{
  "hidden_size": 128,
  "experts_per_token": 8,
  "router_score": "softmax",
  "normalize_top_k": false,
  "lr_router": 0.00151,
  "vocab_size": 8192,
  "optimizer": "adamw",
  "beta1": 0.9,
  "beta2": 0.95
}
Below are experts of layer 2 (counted from 0) of a mixture-of-experts language model. Rows are named router (the router's row for the expert), gate (a neuron's input weights, with its number), up (a neuron's input weights, with its number) and show model dimensions 0-127. Each number is 500 + 40 x the weight over its row's rms, rounded and kept within 0 to 999. Numbers have three digits each.
Before each expert's rows: "gets" lists some tokens that make up at least twice as much of what it gets as of all text. This comes from a sample of Wikipedia text that the model never trained on. Tokens count by the router's weight.

# expert 13
gets: " M", " K", " R", " (", " G", " F"
router:488508496443538494485460443496427547465527439489544490481492495491498516463521519482525516461488499565502506516487485436457448517513569473472521460487559512498511558537540536556434510536557507604487455462586466505467470467450509555491544399499505435464480406484488489441491558569486490563546491503461477480571487541493456560407517486574496569491483460563450549511500490495510491517433
gate0:486511436522512502532540512462491504539496507506483520477540491443442432481507421432518579534548567423544560523515493417554483522550463523537474517525486508451536495502536478553506534511481526480443521539519500545447551441481490496522400539457526480554484526543506456449472494494532398530472392560556490477487498507463513510468478536476466471553484405451606499512487549521489506494483
up0:546555471505532481557521520460429557473534479538553556539543492425401395477520438446529514524469463471511530542518481483510479549498473521560547503493475545403559457489542534561474435535510495496515497493537508495453521465480537458507464514437534499500504463515467433474413511464530489518445444561551530533489464494456514492444530481485464440528579486479590487528537510508501555470442
gate1:526516497468501535458562472513457496494516526541535466504431459510493459506543491475532434502454520525512514435478410512514451539514485492510536496452427486516537515509526426521547400417554497490601509504521493439527527491448434542491466473437527529460462494469451561582550476527463511444494477469522527539520519479540578497495555530472479446516480553471526514463485377531519449421507
up1:483544466478520475522586433495467560548583480516500411528437480457523496454517495491528465475491540566533477488496461447532504542457555446474503442494517514560552475519494511530550447500574501547544536487487474480472503462527451540453462461507476471466492476530500496449465541525419523504511448474468476587583477551581486477455536431502468446470487434597463495556471458548514514452479
gate2:531544511498538554533564517485479477477517485497459444483529478561568590445563498469458503477469424562540425559539452509557437538454479411460485525490561480530450526533490467514427534516535480534491479485493503527462501405541502526457496494545438470534496491513427454450491515492517535421520471421477559409472478490478482599488450480537487512496472518485525471475486481491428517497526
up2:523546543516475504476474556497586557495504525480538508498520558394453492505501466535568485497464525484455470488440427483478504475499552496516502499456501605452530512513429574480481444538528483480450517527489566517560499514499490406524537471501454527524559556538553454531559533502537445484551506490488477510574457558525438523508556443553471506436495420528548516535513510489462497452423
gate3:463531532527522580462569445464525496428549484498548471529497587467552496559480513444495540443492531514478547490527507579474510507510564495553489472486493493463517510532486551550439456485448494537499478459485538447475575461543524536474462531467535572561494497574460492512550456527508460459506554522472521537509449510518510435462558483490415440494479472471486473559624494450501503416492
up3:478511552491473557495475513473479495463557491504509466555459606518528471455503555459494491455549487571482520575467476565459474573518523472532533474506526494554546475565483524535470487553469490534488506506490572435520573548509580479487535524485446502519496510550499557445526505503450430477523568571473521536528460559512514476475553442401439456489519408559515565472531504486495522446472
gate4:485494442503500536526491514545542449575561484498563442554408471504572445516514510527489488549483521446439479465442529520462533496503552552507475455540459431489560505497410504443589509453561513457538517452452565426497500465507468500548508510559542484504514517492530587492503541525463485494565442508480518476525525481492513573467490522495466455533428552547434463423518450494503472510479
up4:439470506482502483507476548568527508517542495499523459503445460408548490436507531507526498566506505471469440450434549471488525511487558534494538461522485430513562492538447567453507528554580525549526506430516512432480470458470497446489518456579508481469469498443548544489467521469478470543549457447480510539553456525505555489448461541485441460561386509532463484411507449496487497542471
gate5:447454420518531521460522493538577507477512530418484429493454501442434568582475456515526513516571504483500536527511508534555508521564445585519447507447476493464501535418483489471496484487565401477441545459524509446550558521493544525506569443524598481478528510520549523485490524461514517538435481501527505548535523461532446477496559544453517467512534461475497545467512525480533472528451
up5:492526507467565466440479430577484542526502444391555456539506486476442470564489484522547494494543534535548539569445571491507548555553550561504468497469524503546466564533516533503477525488550484522476533427523490502519547511414568565467544441531557477443537523460613475531474530505477510538465514507490485539518532520507500480441560475520488513555509448535492570467494509529548532510485
gate6:553523487525464498547414539419412418418468567431517562478494472453517535568546516506406504528512473526489482518485529501555484541545475475555472487517481539504485521475495495478476468478541500539455559506415548532503528503541553449478510495536491489461525597447543451485475511496493529477503577546506535467537537579528504440520443527511508497488556447510594505487432504542475468520525
up6:499459509490514541458528536534536470554547506513464407511465544595515504505471504460525526431559494461522492463511398498503560477489449544480551551519519461554476442495424514436554534476476482487506399501522492424513547517538474472541512521440531529508503478561494541534562543476490491486492466511545465472507533451516539599509502447517527490523416511555469496380470520457549510504468
gate7:488442476513531485527432538578545492528533453393540567554462518533419592461482509561489503507500580521517479556451462503455503570548487532420500453500534541483487505556517469504493425545448515509532553482514496479465477505529530520453562467458520480510513444570511502554449511517463452458507541462529576500472482530510502457470524471467597554466520486464496472494481594502469519477461
up7:465479546482506520607498496532475504515515418400504520537490473525468585444431470618491577499475538564487444521489515504456477500561513518476542469528581519472477512489435503535411426529487494475505508486493458507437471513480491526494559482476516533546569471504492526471437526488530502459497541453530589533468411484515527444490469514535484508443491505514454487483499578447466460460504
gate8:468470555525494527469521468487422471493495448498570546512491473519494526515548500414499473517415510444556501479455528479436567403513549497503483519488511514473506409510447521494567473507511523495459448539476449487484557503430544532494549505465600499445521489495429452497559490468533515540553419449462479548431529466451490545488500471538533542588508537529551437517523498479444505543522
up8:445529540447556521509502483511462526496573491511531513428495508504448468505544529499551452489497504543451448489489509428529513518478518452402437475513519584561533424480506578524565546517542495560441537534541440522458540512509516473437565467524541450487548523558440495516473529566455430517513467452498465553475492531490458520483482450559522546509510485570517535538516567529468460561438
gate9:485518588483558489463537420503454529480441558512516483544579492605492515559539555467511491429466458487485548491420555554506473452503486544471512492490469546505486521547550465583504545504535535534484522528490433457481475523560551559516481496517556553530541505414555521560461496510526529490517517502460520460532506481486527581515541485542543557557479467580474513534519476531555505455560
up9:538488470527455510498427578475493493534501425509502517433437429460497479432469498530509558502572538502544463472582485466454527568534519478497504460502487452472509459416466462503516465500495452456542448429527489482450522499461535450526492493463493530464427491613445527459493494477535470517503463574511490553419539468506500479535474556473541507503532530401544477472415450467501508458490
gate10:488483481522504521462475395598485506570490506457482477522456478451552532457465477495488550557507510500492503518590461492515524523512524554515477477513509451485529500595533569467461456457582462498554471513486499501529466429509498557547452496451564480485502482512567537512519491541499534422478502476478501501599533546511497479465557441522497531568461454579444465424504550473517492596520
up10:520482499520461510492486445531501532537427468464503521558482546412567530502466460484481507499489485482484500494515527484489520500506510546540499455484549435479506506534509555466506523477530478463552452513473512531556514468418503523646506465435520440529533447493541562482542514484542452484550439449437444496610505529512505524450569447536486543570494503591541503459533508503458420525559
gate11:533504471514576503497505497473495559461479478625454550498500495479503532502569524491578498504470540510459482465527506475539439582486463462417516439434524507536470496558540518509472487534515541551482445494540512567454485430550432527497439451442482508499457458546513461472517535473528552548539482501480449462483491524478471530494384514417418481450474552499432519495489466458504506520452
up11:499493430542488374512526509521480460485470532481426486460503473482483504393435488459475500508540541452580529537438560446482515414473474451513500508551472537547446498492453511504466511540512561483502516471465442520498519482459471525484451528491519508536492537489463477472498503480499521540554495504491458535501479533559491456545407459522538471476483411519419408591443509497435522542530
gate12:548482450459532480486530553456503492583479473488555433456502418525556444533573529542517500514502462510480494512503567480496524401526441423563487497503537473457525550469516448521496555479468457543396495541521553500490550526523516492512579488578521525535501526490497454518444460510528536527417519479539468519469463528459439472487436543496567489531545421473474499482478501519533461551571
up12:484510539559439493533505477552510504373475550457479529501473519394467589430442451515530506537483505523511520479538439465529480632487569546523494519513468523549463462483495546520503472526523516469566519490438436530489473490482442523447439506447474512484525502484499523504519520464504458497563490449455534504521550497469535479530544529451498495414429564525536463489536470443448468475477
gate13:506481540513455533479441531474505492510472462481590485462484510513501491510486599551565500458440503503525525526425518495514478566508464425489536508471484522536515444489539572450481493550477518508474508427503488495424609468422527528534492471517513455445420438481517512539561520541480489521517432523468437502454483526474474567449426490532501565498552509454472579445434481491563482501536
up13:499478503523565580510523474532521507542470536481437510434463442470556494494566458508535511491485486454517471478588473483554570490493534567559454501535457544478506530517473496533565469476542470541459526517543487460520407495543503501455455441523552514486541504509530500491519528503458469526507481439601570574446509510433518520580557493536416473499515414481529518549474484512557495479418
gate14:552529510506458431435560542383497485488460480468452451526483477456496517482487527538519521469491514535499522474529534466499537428547485469487453598506523516471482477475508457569514507462526601463434481469543490467465509485463434613467539558550536453502494531524518517513492489479587530480505416518451534485537475516495553584463494525562522482455498518501494419538503524439490491457565
up14:505510513539507520534466525490511496570495507464610488433463520522616506511533499503497587491467521497475453571412510525542519510442520501494544452502508510540499516482477499454456519474429494481544535516493550485484523557521461484557503499474507537559534441499556537473566517518424520483487587504457491484451535457502517450540479470528495510546450525484397602413449454509452498565501
gate15:495494498505505419432470554473521492518575446510600452514547429606481550537514470539527518483398496500445480503475443455457559493443520458475513560514532487467555516490485498504571505539543554566469531522517489479494486509557400502509495500544499481502529495475522536512529554584491503559528489541490519472527520563520458566448473483527418505458473513508483542500555443499519523557433
up15:542511523480490457512472438474524477396510530494535439464485478452523485486477475500506535465527567442534551483457472494536508498514525452525473496543430533544533516430534527498516570380522477464533518417483521454512587473441483554484485504468564490571462494512561478519517483480486475464491486441450509534521475480598443491473514506505475543505458524589433516440489452501565405480527
gate16:541487448577552553492543550472482536443495552522446463501422439488456486498497460426513539493476572493526483488558481459417537499487468512574471517516509506492488495466513485446507600502549484528535442544500447414460525480513418468490441512539450518593421479539463518507479448443527473461504442533503502435486477534546482455540499526496507412508492487515578476544506509512435475479514
up16:514454472486447487513425523489553454513527438476468528467558572523451504449484565562484536544525476446563446511482556570619451519534434541521542489498445519519500446477469462483466472533467496433438520481486571498504513539537543518514537555450558482521533514503572459500538517512494478407521539546559520514553556522522477478510477563513488540528492559524502531449444574469450487519504
gate17:454514555463520464534489321500504496464458543556538500582591482529572473528413497480441509467515507396503559504450476511457492482475480468529521471494492507459527480513587536534467476472453546527478510492494448517509544531504483436521500490427531532548452480508510489517399481500484513520473490484532434428496509482497527458530439516457440507539541561525488513544512508531503504471528
up17:475461476513469543509529564489508466586530507497474497482514487496442490489509466567516512549455519474532449468520573595542485514501533567499522516540436463401486501463463460441582470497468473503577430493501485481499491484516431545496462520572527510521525500456454531538541411494542537501562488460531585489473487472524519545470454529539495464547485485498452508496420369443520497475526
gate18:502489530482470483524513504387492510478410434416493566456505482454399485486501448434500519523498512482512521482534528528508451453606472466523503468472478469518511513478536481522527541511510535490458583586512444495515516453427515532494428471487546511522531448537517415460471505542572527480470550529446444489478539477456460497503502503543526520418468462466557498471518492485517417575497
up18:558450437477492497451557521477551487477448504516507527542522591498432500364463462448597523519514524428500495485528474556570559484519476505476556513504447503530507484539516564539499525480536585488501497506562483481560546501458461511473405498460589506466522476523509464496507519541531521476483472466546406502422479526523477527494500417563530514487502436523495450469472487505487521481506
gate19:503504522499500496486597480532460492509528457572518494441459571586509478499565515474522501482512526504507540461423444416529489447501525519515544601507516482567554572536547506476476464474519645449505531478504449509522487591482459545461539534511453433502474513500493524438497481544552447493550493492528527505499470483509470520494486495522543522485487379560538475553466504479470506469490
up19:534550596520503448543433512532533512412433487470513543538521476533483514453427520481476540498546558520513477527540425531597495625437487431490461476438459516549489446488470442487455491542498435504569533519514538562506496403450494485519452441522543504480602488538512444519495520490495477500496518513490467537478501539472477460503508519487526524482502569438469497519541513532516503500457
gate20:518607476439469449488569511526448512510501525458460482453499461497432576458462555535477539471501468529511523469504477454540454536474558447455529505499463511512481519494485403511539522574595378522534535536530462551514461485485542566471549520541504544434546509491575489444483501586529486500470570478485532570458536489453494492483515491574524527484505554497471511514510546513456512482506
up20:472457444510461535407533522475538508543480551524474514516529540502579608491528505562448510512594475505532506473485483517477543526556495566473508599472528496497424546514449423504526435470549499515502502442491485509521440477542478533465471495507468540564566532492513519483483496533506561495556513538470459449460560499510562569463586533536452532479480513452496487442434442512514453514536
gate21:497472575601475511498514534513493532491568492521522476514467499538452481475491457522463466562533482552492516463441482504479449524537442442489528498486480548487519584437440451494408521532564440547529469611485504588466492522543487514511519502501471501458518413528492515450473424520535529541527511464505495447441500450499475524529577476459466511518499488491557559561584495543528462463438
up21:501493580500539531497506444545505529459500476482488455524522479595502501495520457448481527544490506482517555534434487484463438547499442511469552583473464560520492560511543517495435458550523410566544447513503439561467564503474538488532430446472465484464493478554490445475427462510511512574489486497465507474461492523503411503520505475437495534561469485430485516571550480578559528448499
gate22:517504419440519570484510500499548536497479509511525524502419546468534477535525580429454537516505527554499572470492448450497486538520510487560577511473550552456533473524547480502537505552489523522497457461549485459563462549478585534437571466508466485572516479476528525509542540535480456477442515543528482469498462502557478439507589516517585548601549483511556506476484532474540451529502
up22:507576528520513571523528509469530486440488510513518518512479517483461480486469483519554427467510514463456404512458502532447507577475458431519555517499468486441457512515475519545527441489490500504585451474480527544434477492564446473474396504463532514446471440556511527548498473533518544515488539517491525493510535533535534476530540487449482469406485469527432558505463463523466537353456
gate23:441500434545519542500540496553542500496490523547540448552489503512473549600527529544477491490482526467561532544553519449426616492577586464441515517572493550476507504532502550516511463513523525512464483527567475501463495532541502552495585468473552506458499548526513513489553471497518530571389483459473513527544483472547549506536549506487497536490558488528473463526517449535554557489568
up23:449517482520501538454508533523469463437519508587555516474462500561416515524496525540449453551418449562541513514520580464465444492511535465537503491499490508526466466501484491550511528501501507530469489564532463481405501530500520538461557501506525492464585594388503545507545429556493512517421498472486472540489518458495544473469478456597549451481525448514536517497478476509464500555568
gate24:476440456538464533507549524585473536478435515435504462493541547567519564440495487460515505493534530502509443522568456507561563517498540497478467496567512518564480550524479453547477400539517456521489504511562421503507448452429569512532442477464481498513529484433473490527555459446527551502446435488446502547499456529538517526507542538456539542549526489494498507581570521464504526440505
up24:510511430497561489506473494493468498572521426449590513460504425493399430493477475550486541477539511499474469534522490523443533440572458462493499517526551515455480549501474472493453425538497473486577471486458514461495517478465449549533498552509469540523451460474552490477422490502498546568547514548481582479447472513559480491492514571451565480469555521526476428458569497504459517565480
gate25:475521518506470541475632487501495486498469481506561511497549505536491459453535486483518505498532531475513513582522502512423589550409540504461505467498565546551480572529504551546468486519509511557486480481549453520452449431525475512501495535532494509463527481507431428516643493513524548556492498546444446503462529552478438527500429520522560482464512434486480449551475458518467520492518
up25:475470475528494551442580451488446517502440475486560484565534450539474492425482489501512503513539543503566452454567514494398513475410478512481570538542573505530535575540562546498466524559572482551480483511536449447507449478488499524461493508447472459487506509503427451503549501513478519522450486487504460477500416516463449496472427543498532466484518454514467516580438492542468537546547
gate26:428531541516465498540538569496508514560449421479527471532571517545521470526432531503508550543550453526474569526508431431508496488562535441499420508473494507448486545476482432510522483510471471521500547604458533494509575509527575548537513503555468524424474520499524492539542491531527474562514456514519527441426510516474475560469523507494481484457592480488549565440522487474456453461507
up26:510517512459395521474449499459561478532557574550464515427502482434540532471593522467493541496438521509550473453455576531530456530512449524515562490497433435519517506500503551486558511502502540472464494459533496554437508538497465504529521551482505517515565550448460545489475558457572511470460517500478499547577490526492543422532462520484581527522410530511479499552433518474536520467523
gate27:502504533462449514522549494526505500538575521601519511520515482484489456489546571485473504460510434481483539516455531473506441515419490483457528485495483439496536498504504457544517498519517486581539469512497466524440489552412528577533571469461465462409506460486463556517522449459514517539495487419517509500509452497484437550429463499470498467455590533543486502553627511433526524458527
up27:496474449476443471479520523483515489577469524494619466536464523439530544464529560510468495480570540494557519518524529457488582508446578527463485583475545544539516493489445488515504445504507515511521418444520478461530514520477450538434502503420451445474489515522475568511527450532468469584569498405503520550468548502501517483494489510525448504499509524585444489569488556505509473459460
gate28:505523519568491521502524470497480490487567492537525435493461487573463478514505443475495517564496484485548518484430449532536484570465539472576494518498437520490486494417533508424559476502466509475427480473497528588480545576492441514500456530461536485448487441493492540472507548389495505547574443527511595519532510471533473568493444462473480456531543471469476523497518553520600504483450
up28:506502514515551493502489462449439536509519450532481473514501521588463513534500544486515445571519453477504510536420486471523528487512491532601501485486442446513515462498557590498465546546487533492422512496523499565519552537442464467496436498456488512467490440460507508445471588422451524587538484537534569472549478502511489528499481414538460545543473449480453552504439559537571527508481
gate29:439517587452458545523514499565493510391408544477507559447549526504503498457480429500555496472441527518533527461501407467428448527517537529513482495501517525546540454522547568543526505416484513529513399499484488444442535454512510501479555521471453529580459517459513480501510438524519501487577514460491511523508532517515516454470520474491551483440483505484513554533535451491409518528538
up29:448473564525422475506632453489517517509461509513569552466440468591481492469410480456492488474521500435505474531477503497439483509502472505502465511511486498548516572477416529534526539498454504468474490529529446402480559491481526404480514559477506518478539478500507522571489425506503508476472536474530462502420511496479488448472548520530577495490585439553500510538449540461508490451492
gate30:502533526454515501463486418447468529504496434532502490454508453532496517514461498492539531495510426523498550515469540489490520545465505575580496511499484539503564603497516587570496504492493526570496452488537500584508527515538426484483511469441546456509514401518417503519472548546471472542515505525466483479461490534454450484526448502538437567462473519507443626485521441526532540453527
up30:449527496523597509508567501530513533565570517543502557530487493543493452511537577511495476458534485493501502481560538507451537472451451428468478525534463462519524527535429453611452440566542433518492555535527507442546460443507461538540561498527497553436543501465483536524483508478528494460456516496490490474422459494413508425495521502505434487477447506528530502524566438528484517546453
gate31:583506505443483571471444515466490527507464451469480502438480561429524517453508535561531497467449424506495540561584455431533503513551542436469490471478521516507513567540476511538504467553508437465434492553577553471513512502495586414487573514534539460503548516504543547498499521521439552475472519470519526462514504516461493527487577455477490534463509459458522575494494521526503521553411
up31:459530480534516526482509463514506500453527538503434531482538518508484523481480447554533572508430502445488543475522476528432507469532517567494513426463483533459486521506529508502521438514486474484541462526475481626459475515481520451505553446462491586453464531520461500549507534491602418458502585520521456472460572466554518408469545496454520507536541591486517513542523496459429560478512